config.toml
n_experts = 8
experts_per_token = 1
d_expert = 512
hidden_act = "swiglu"
routed_scale = 1.0
router_noise = 0.05
lr_router = 0.0007
norm_eps = 1e-05
learning_rate = 0.00558
beta1 = 0.95
max_seq_len = 768
Below are experts of layer 8 (counted from 0) of a mixture-of-experts language model. Rows are named gate (a neuron's input weights, with its number), up (a neuron's input weights, with its number), down (a neuron's output weights, with its number) and show model dimensions 0-191. Each number is 500 + 50 x the weight over its row's rms, rounded and kept within 0 to 999. Numbers have three digits each.
Before each expert's rows: "mostly gets" lists some tokens that are sent to it at least half of the time. This comes from a sample of Wikipedia text that the model never trained on.

# expert 2
mostly gets: " Film", " Award", "Personal", " Best", " JPL", " Awards"
gate0:488493484473499564488553475475454571407485500515522531534458523522517637450532492439472576557519491548459554466436522558490441550506478520490587543475467455381611453557556389424471493474469492541432538521457531428557501459506470545481529543482525498417559473595568424479487535512482486503481460519486509548605576458547500547450478515483420589476488487518427604395494459487528497560475451553546501551485588561446475464549450490385439467496554443489514566449611458456440520466454509532593577409371407444498479486475527564473463423477501583525502600524537555499525475491481545497
up0:587470419543525527554512479591467484514500429505535433496487520513499499537384510519448590459562437449477451426437444460471475470506554534464544520565519472374531506503506511538501613472520497452502587461519486542460450519393446508520582514567451456485592532509499472504587550453623553434493528519512555483509557448521548433504454459500406391495560504554442459479488528577505515455590395554585454534530442536538490556555487510444507503431534591476404489527521516455506430480482529498415409436457496564475497394529521545592527513464457596548494475551561503517474509555476556385
down0:487574470508582568631597501442567439508454557555533462562466438556530517551541580409519452545504588487497422471477523467392493545555521532435485543529546411465507529536535493468538561403425559457450508617454462483566472502453534536545436458536552477462558415497531496412474494494553455484501498435441527424496562527538552443496517489600453470439447592541464482528510558454488500509523461542483485551467461523548514443475378561456415560479491496522453545380496607451455526478517604538552498491469526463424503479441469521485559589540492428536378510447448470469522533483532502504
gate1:468433558490473452510579569521420451500514435481587479463451361532536532524564498465472474439457583490462498479558443401540519467396375526529492528458476577473557444492373526545443501511490546515483544521517563591549442405493553521396519478495515534534434515578527565459409454558567420463496529560540500542493533466537494388452442518508547506568539483561521485558450482515496544523422452583630505555504561444471468495526530524474503420495499399468553534494526466542520480571499481588438454536486528593541540562497547508528418473547550519467503557440514547457540487439430423472
up1:516483498493487542495491454474548553431480620496456449553572513381509505410472548385512534525453478524484418479476566513510410485502506531473616530463475423474513392581476456527536557467503487484560525492483569412507437505551535521464433566577480555499417392531495544483500466542520553523429409602587531560514476464535526502556529578488428529460588432454459513529498544416544541522464491499523472472536458552531522497463521593490466549492524496559488416525508505465415427459498535477591497400569551512489470511506445479599560490496491629473509527568506478574463477471436351459
down1:461432527365466551452536539592436410589409562579570546533508516594511479449422426421488522624475464559523469480560465418579519487484506485516508616482491494508524519404470451439524536473441468440529529581532531488507515387562533444445526504494568504494421540591557531577546542543476496490529473510545481537525477458455660489399481527553502406448498493475505542479606525483394482510487507599514455457499516498537481470457577455461501487444576543517446512515495534458596461482404501525512472487433508458504580467549452522503473465453477393524491540493558499514510515545468443500

# expert 1
mostly gets: " 0", "′", "″", "00", "°", "0"
gate0:462560436491484520538442494479464432470464577451517555496404552569486555566503564509519528498429513471538423428520612506491515547542523497590511479480530521503614511480499428488449507461501492489537544444477633590551607455497493498553511525500510519403565484511566509406554453497480562497530457458485501490518339423455460496535552555422493455430460514517461422562460561451453484574595460433500458467453414423515539500488373447560501529498519535520511435472511525572384507497477512499550398476560587593498477483514520438425570538538546479475565493477488549532444480602545486469
up0:436440642460539480411497478548466523519545510475381477530550486442452454461464481469485497523487499516462466524526450508560586462448509440452458470445473563437514416448389500544577491475539521484488461559585503535537469591606521454548523457572520492522453477503443549490390405490526547460474444558531488537466524445499553399449398498475599501532532486548543637460491625452548541453446613545491459573473488513430537503513602518505526488448465528460492511540442527503557488488549544530500511420474566511521572534496491511599502539502429476489526489580524410584504488397416503517
down0:464597435524451512469543601541521514489468489490405458489588498433617439512564511447488431531541517495531506498416442503444428486499507498513499432463489495461456595573582407423564538489414523513452513496507532455451547454499450547530501514464544540503431508423509506536547553545552490416505411492566452413554566535502493526636508463502514593446446574474518417471535472509452576434446497514555589429440465522507606518430503547550452466464516558479437426502639407498539566453378468462439524495524495546550479500525526516547508517494490548526469559507525499414544489604534454501
gate1:471432486549445607473472602531492467455482508473500579489521426483436563525474549513480509506501526462520563599494449530414476510473566461619553607457448448495521536475582339428523528400515418446465481463590607540483519459534511486542470513418504492489448570523459427461541510486516586484490488570518519517580476480529581479437481517496498506434599491536426556469481510421511504533523510524537445440541417523507547568588498428494567433560527479467530456435457517438544577487491491514489417416470553496499480542502430457567562493416521425486509583461547423432541612532466498524
up1:487461561521553521471527516471430535458500547494479473543505512517602433503525521487474411539522410632438380402515452497540547543495441542510478448555485543440390483580558553625505444458468542451586633517463515499495598551494583477435466506511469535490446474482556512488448433524519525458441460491619518436485471420594476456553504506501546479484441469501536419489506487560563519505437464457488513433574455451524365537463525431500549433553493538509431570505511568496466515463489480524394581560508448535530426557465532509465538548502428486554529510535498524516530470443426588583
down1:586508538377522534554492407571464431500532555506508379468421587543531419541553422483518437515476601591511440530524515655514581519472521463543455543475467446455508526536467602528426422510445490577513572518556505485479472480628452494561539474500480516458529526428465456522483502527459526583424449500434394425479526565534474448519501457519466485414632498498544546542596530514445464534493514551522482451590446442424476558500539534483504458513472524521516491502530374492468530505532472539465417487471484503462539545505552494553453470553461519505583510507512505401524418439455521457

# expert 6
mostly gets: " \"", " [", " “", ".", "—", "!"
gate0:518447510473477456399470521506511510461469413488487512440632394494483390541549459524526624470473530592461560454494528509518496450526453556569579527515510583521576463522567464541535599400477468547578509557546524495554519465647519485424512516438504455408548459496490576500407510410456575501502550564500523449590446558500500467521466548572488473526536528440556503435607550417504466429523522447511363470495508471505486457485497405457479454411471501474462512560571460547507561542478472408572500511571551476506452508504488401538508464468486522488507532473423548487541500457557484494
up0:468552516502492554478508523532569506529508527468517550499501520406452522491394503540487433468539525535497453594451418524487508493556465550512491351576497519419541514474587492578477543538575508486587449494517483518549506562541533502553455449527544485621400444388469423556499535496506496538410465489478521446429538538511462429569549580447500481531579514477383430609527437529464651560458427541572611509495431440457461491508528574477502495541432482491547575453389532407445513479484520521475544401416562482460573470448482485471491522477538483522486478545470502491515553446494506474
down0:540424371440458543448362507459479487432515539461533408516528525565445399454557507548572513507493460530496505387435497535540548446559440504473531507519533476480544409509505458427533515513447513499497587489475525494557535519463578502532537508485489464523506528544443520450466464440490458544501576621503420446489534530466455576505406467524503550543570530586578475488574544481526453507556579542483513489452602462491559447520574475526456445432510571445523593560477491509609450490515506548588428495452453528550441509394561512488370471518485497570402564460483498487576551469418507531
gate1:443458434485585641517584499417477440501527495437518468509596540565541505474526514451378586512544577454526562577558581484444535443489433479500427588451563501549527419512546447458424604418462500406497537416453495530453487559525442466532467514426478546476471374611545373572518448570475486493604474548446474533397544520472480561520432472506504512458487504465518497494535490450507517548538553526431450481513508502529452478557504543488462508588533496459524555491446444492438503471484466484486498579459599518501604507485497484441536467522577524473456573469493576551505476501427512495
up1:463480587495471373464382493676537539463508508521449509449488550450499519391494524517608458443493504510541404434542443631462455474496515589510650457530502399506531529480464528554543501530515524533474451509497489511545436443527557511503530485474500446513525550499459675544463568495492499508389501449459491537420403544519551397428518478490503515537495489489530489566453579584472473479460502488464496601577551491488541466499501533532569506459499362474438463598565483533522428524543537462477553468506470530488474462516544489536485496484460514514521419501536446439496523545467470533
down1:508442492426639411418538477566612505569469520470516518458465487543392519496484511478514602448603415474513505549576443447556465486437527522546502538510468617454448424486562464502498516545443506579458450589573535585452544527534552632529486436534513554494436541504489475563497482496530532511501494447510466532534601423540475499427526411472495525533538486499425465478513529529535497508446530523510437471505477527493537495481418526530478454532511492533642521438499340498480542467466448451471518480577558451435489500504468585472526469426529407451554377453501475502510524587486449504

# expert 4
mostly gets: " In", " in", "In", " July", " February", " December"
gate0:506536515501505479444505483431487545477567538515441491514430541530474542520493550523414502520590490554440544507521540527533442385517476536461506462538470429588560522565538510396496554377532415488533490492531485419510536503559611479438476531532461591470400481604510634447453492504459468509466537504529574520506504482458499387523597518437491539408501477516497540503517608539515574518480465455483529527551340519507506528570551365504481476442380475474505434519545488557485489551390469576490476556516583384463531442490478515513548459451489513555516524502456434544458517467563514515
up0:475523481552516522512443453543476458481423489513493535447516509417513433442520480515596453457365449505487487528511427523478450508456619485484446556476461595454453491363526474627529437545453556487548457572478584585452424444510398523568517441488475469470554507500471398464585554453577546564531478566544516523534490523503503559540485392539479417503507341497501493529497477534597459501531475519523472526495602457492541522548507655478477565523491539509569500437541493477502493473520472492518451547548501605550422426453500553492547537552481477455407522509566446498514531476457487547
down0:554532536546485549428425486506396534448515546422526479610472516463518525463491507477413504578468548438585542438508489469516524454527537479524468580542493523499473532518493553475551502518509453413474526562493549389446522564481525540614469467495425530379559575415426537426414440424435469457500414549540547514530472472524528506598596543468488589416514469468458450486457500555464617442425575528555430473470468566451422545515490409585412461441510495550552489510509566559574574506520404492483476517549511447568540512465466527535538425498485555541511457464548549436515522543498472526
gate1:479463511472475490471512509475441417528443554537521610463534486459445479485468423448549527477491449527537530564507546511498541507517576441528553446432519569527464484546486555484500459446482422464553450546544522427478493369509469509547493348403471515497553503546519555531475544568469494506589551452433485472492538506474640492494398551516470558528497577472481492580578432507498535579457449385468577495545495587427428424449486442446480471504430530495519453504456483483518501494484499492516534446454502423458594502546529511521513561589543455594570588492541671523398569463479509510
up1:525433550481525520457564513382581492550435457486479423467493393445416541488431474500531488545506550503505494485515453439583465510432452441534482482482473490579450536468484606570533576450443425542538529477575579489502385449465506483498414485473436457571489478555491523501456552657609512504548516447482541404501503528546516555591434536536546573495442503500454404585477536465428540575488418482511541488490534512383436519505472497396420520501461504534489563531534529560501452462476499500516515494436482467466588439435505514572528555544497559514515604594518611495461536488510508478
down1:491496575520462477549519525460531534428491521492522459515522477452420508495530523504428521549502494478527485543403365485577432452447476500423504438462479503556511528433483510531453458424551447589539555493471454558438486542489432481518489432580547515477534503529487534519496501508472476472455603545492510570594513415487477445592540602446492568578532438529499515577577520527556447532389410450355469576487535492492531492539446412530547587516510504508498500431539594474493531438438482595554482562464468436594417568446479384493547567523522460472505566510492539441589455545426570487

# expert 5
mostly gets: "je", "zi", "í", "ji", "š", "ya"
gate0:501435506507494517523468480429470547517485475438572526512578559476503487543511453502528510464534484436484482547545490442494527607510559583479429532539510464479352448439547384461463553493522502630546534499455577488552486660499459542501599489405488517465469524471429427527554525572425526497431529467533615439527468485512454501487508452483468590504529528492405485466550455436515498527517591476469575433509498460594481541519447540487509580449570405455541453448555515534595497490438431513492443482500455540535535519379501452531446508476442486523485535500525612589491521521525457374
up0:515547522530478397590512513649460458584445547521547579451498490561453443561523488464452571537511458551563415464418553504461488458508518471434472409521484490434537463518440458570581511445560419483532473505495535480452519535502551425454452418523457491553484526483540461495478384405493533554507500442543382480473529518558472544495501462516500465596433500503529457506491436484553463475591542589530460580495455492615440452368482504563485444499574567567578489442555461510547498410484490432450492465514465494518487471587445492491525555492549517573577502512451546538521505583500439607
down0:456486526429512543412517488448473507461480470442497501581456432516539541482431516481517526551544455586455488491539470529572475531503574558462394552531542558487532586549560571523558422547423420437465442459440495652539429468501481556459472515528458560508467599558384461516517481464429570451476474454441552518513426524421483462517499507611562446522382467538465544490510503440561498536483474488480494487462458622465516493511527574559525514389522550395475525477567479539584516483521440509525591454452514451559523468408435560474419567506563451452552553523532571493501514518547433474
gate1:469502476470604500521408520467418479628451542510534375473461477552480587486474558445492540477474492478505476508605467531509522525508576470570494392488454406459446539508547569548440452484566450524454478454511473527480538542518488477439487510424545455500453448412484423551531578584494430492489516532549419520519457459489538661538459573497457528493515475564563525573494429588427481470570622535513519424460500607450431527524470512421610560431539557530504514499496467420568462490476433495535417513544482527501525477518452492540574529427415514449483498550568544460548464518495504461
up1:477461514533625508590402517512458423571406482438524485476476522485463511561517531513475520412543536496503443464539540580530501590532525391518443444464518435509449633498595548476496368608514416431412478554481446540500452458464503481439467510420508550516553533433505434509477525496538458469432513514530464537499487510521502567565376552504501574518511501530477550567468446591427455466501534569569484529578491556494486506499417560424507510503571562429481521428432452471487511513466461504499497525570464533475461472485512501562619564487438412553517487428587493460616538493534501479
down1:503448515561477509547515557457514443482548475545473490482508501579443454511508480540498444593557485526504505544500425634538520524559615482429526516546515496475474436559584519439487540475435576472411386462444528435582552389496511512523468468555433544521481506443517423459498549463478453587464408577496520462512466461483451449561418400525536412542584440488503380492587571558577504441477515532511543540419524491434556542501407542452475484663544501487543481550528514574515454469493450552496445491483562473424402455416550502495448555529546458470531514471510497498487536505538528563

# expert 7
mostly gets: " water", " flow", " engine", " species", " sq", " plant"
gate0:590570582601518482555469509485571514532472521486496452506556487492464447555498585501486522394506465555461443372594499457558487519505514546474431532430502429510559447500489498497526479404440494534494587562469528534581440440613475647448528443474567423473478488525441460570422458475429525468550481565539514514555518521481487521515515556469492573569496418408484522560435428459553557498485475581500504496563494415463422497478484427569572540494448544406435495538553430452542428594470494509454431526578375439512496453474486523522530482479509552511516498564523479523447528559429490546
up0:494463511486550425542393473542478479464361479461498534498507518428455510488507459471494414480568378478488484483497598479389457411538586501457549520520655412491469469527551397630504534483457467409457481487506548496558519534603499480504572459517528534508597529571569483432492509484544491490508427465516554565528499510436532537533491576522585533542390428580412564485592591544538552461427499523524536538460558532474508510452571488483477480502506446540537458558453499440512511483448453517468538467579418540530507574438497460545434492492489422495514491552518513486459483520427478597
down0:427499465545516454449533526484423450484561521501496521539547526412409536420479534429435480410493455454479455466528495557465561528495466544564559475467482482527512516544458481490470566475589611442542448511485542471544481377529493531570462542511502498507473505537460552560510510573577510534497500508462553460466492477439522449551509504634373502606474446471520541425399551459545383444530500529564512487495541526596472490524408458598501507427555499479555524458492457514466477500490507564518404449552578554451420476611491452459633515504518473490610580544550499452451543492517417426
gate1:493636505427461652471460500534466476618426499507556488608562522567501446479415458450550504610499463492479485529438517459537449555509531412468438537396483432480487521579510498451452579557473505481544512527497422492522458557482368510500502421611474517602546460453484534468476492466563542476514529485554576502519500456500379563512504494522522505443514495436532547492508440498456524554498462489453509519397436511425554558457571554526552466468441466560440535445497485469538495539491491542511503583509636445577426516499496546562489536495447476480459560484469434540481494584389501456
up1:514488519531500411492510421482546460508439509463470544477501459551572550444448536539479383491470461644533486566465547477467580484478473593588483534431400484475522543490480487498480528556511488433459490516485603528580427491500487461464490395608535494520512507454587529414463534408515454479498486430503508531411534585563466424557505450585542459431559494521518485570516481524508496456488529534560425539509529657535433464466445591517639467505598478475453475447551541588497581507450530476502450493501495410477455554536427497571472461456577515428501531515480478547433459500526495432
down1:504548594520468506475489476465452484479520467542505413567528422542563533479554535470469553549536495509475470460506480510448518494503565476400521564478382488459493412512548573451514610529558425432486423523461454509433464501559486560530484509547521507453469427519512454541506521432571481354522458538596482586555437463488537561445564481479442490459458466428552444569477484400582534552472454696483528409495461557585511308464568540466521490499468470569486565500519539498592509534492497526476537493529549531506480538465530521481453478435488496450519514476486467602568483489492538471

# expert 3
mostly gets: " son", " father", " king", " daughter", " story", " brother"
gate0:497533380581467578470497414462545445516467525496455495490507521527543485453571584425458456467529576546485461468477382502510449527470525587501478520479404463488524472509441381577473500537527518485480425599538578428546500386490575606596545515413521532521581573579496442517549549520467437629487445517526432482520442488580549489598532493460579565422510403504470560534548588482509448421489497441440501478487550508482560479510410538434520496557487526534430422476503461491515532527544440450507512523482447473504588494555474511538523445552426458508507571497529479500569462428456465505
up0:568502513519358476516499492553493443491487506579506555536522514492547532511537506485532543446462547439532492546544498448550507522519618515518450535451501491436457474542439490513490451469549497501546524469518568449507469534545469513395590502469508551487532485557556425474564408497451472447445474593464518390409536439450481591473476436570503595440443455527524581467517567567462523508489525440409478463499583538543472479545471418484516558448487488560437555554553505543528455550396439488449441432577566564520527435401411486604474559558610487494447438463444571555429579526485424488
down0:457523431477476487511530478453528503557498584577443609463549545466424513522485526486519510485451575473456475514546487494603472597492575472572483580507510532492474557451513556481547518589461489482533563450468536493481461441538502634523464482510489459474486468517517472522499476540521450512463382538476421573495511532467532486556539468564458597492422534512559568544426471488404499466492491494553520483406540450472548449467402595478456597464411489543477484523473457487480541413417463591570480476614410393595465511496448457439586470440568564605513515455475563400509486470437453517
gate1:466401514572576496499512437534537421502534609460523451418507495488528457485388472416488430578446528507467486454520529480453525586491371464537583574455456489596528387548635542589600498484544510499521463524412531497541489530534521459489468538538550520424482477541520559529469480524452458515502461523468477456501576470587512455563552511464518589540509429565477546421469603495509579574451499507497394517483472443508503468477417471531508455506415515567505435586479404439525494550492415479519541358449509489444460487495517477501573541457600507474532521567537498544463527519467524486
up1:483514389410467463576456490384502477480507536497447498530533515452607625507564505432552508478549533496478462473491499534506475548507572524538526456482512442481435496432438481562452543466573569423516434518496556591472440468578474391484519514406507377563420586517497493495507492477584509547492490469541522460546355552557514546465492495539404526542523516474541440574466493517574571434515520529530569456541441509469579572536542506397477595488514461539514617546410523510499475501439534408445428525574552485509487468434520465489466566381482549571509456488494480507533535500468509468
down1:408509484481397593588529565544483484403414553437502546484471468438433471528549486512476529514484574475569445534497456435569478491457470485476461471444471465537487575554501586439423519446506531496520537563575570456553533452526513494498526467591464504498496529541474534464494535370486532518501515606566479581523436431428542448498563474475499449447456535524425517451533494495458595451481474355520477512497447647512602597406512454508588487551506545392451443432575519501542510507521466525516499481499528533555446598514519502510494505540541469485429585525540489462552489481368480508

# expert 0
mostly gets: " the", "The", " his", " their", " The", " its"
gate0:550423449543586501463632473490433615466530510498518418438515452547513471496404542541451505496487488481408514477513409499543490427529475480408547566557500490546557511476639509501495504475400487461471454444530553484512564516540562503561473474464390556501474575497493463462531494471376534537510449494448582499525487513569618407492477590459469500499419491492569479459388481445609483545485493483488559525532509476496500427493567471538455535541503586513515413506544463565517531471496448524499498598554443545488465437459504570441408576508559620518495464492432575522514455535428501507
up0:573550464520501519545576436509494535382434487481530435451478418470455508531464516496443461550545498432423451479529386555495441526576555504543434570529526497429570515469557548498504444501502541496461438545547579606447507431534421526559441448523421552492521515468513454552376473536430564477472453500461531452538538608529500578466570450439451503422416448531564508485476522496397472475495611557479631528559479537510517575489460529552467450654508494515542532472480467491442531490462527488482519585604470536488521446546497540454499526490537545567424482520446538494491426498414551457
down0:493406525512449519472545576545525540545546547415527476437436507436535485547495483510445546560494481459483496383535449511447499541526447510647553512535418511520570502532556512558450402448454518493480477514550511508473534559434499536555514480430458502513605397550546433580442471467520555470531481488554427495499383518501548508497468554517479513432563534491482606584499581458474437508538542509465493518588491463522479423412502489475464447501512566436504535475526533518513539428421539445494555649494398523464505415459576576457502411533538592478479489377455417553501562530461544495
gate1:521391489528558472453575425568540537431492560507484508439508463498519429514504544431479402405520495610474478503402479508547373543468537677613428586471498472426505569468587529476507513557428464518480532510454523461509498590558521587562464532508529541474548511519448423451422507579407537528441509518481511482569490515491483485560518534529487490439589538465481476537436467494495477479478455471575572523501572499403508511525453469514481485534449516498582545444419536498456515511493469598493548529515448541559396455439473469480464569516475510493564452560490521478493442605475532378
up1:495476495467592522411539447579528432570464504456559491522492439479538465502446492528435407432574493585501554461462563482501470482420551639503463475433534430475553512523494436447492488535464568540457611524402518572499510456521551521486492571550502543565541483502470366480432428645479523473460558522387457550606515481440443526610501491507509476389502566502542450534434528525424461477539491420580502469555521407480472607563467549476513481467464472501571553448570555530473462474484536553462502529439527540474463532456527400520522518488538486534487472532454457513539532506463583447
down1:447373543510502497530451503517589500494452516523408526491475572490540499573515480439449430546426478522440537581497509556576409451601488523530526591477570496416524498570476478558539492564539539508470493485514446477330532550437521548544517575509537461547506520473483549446427511493520493421465484569443426522475418539503474527494445516638531507445481483414440410539510550527607523496543468540393492584514542479524453527522460507461492488502522452500547410503478448500473442543492575409505525484494493636416533539523471472416467540507502594510525418470429541555503438452518587552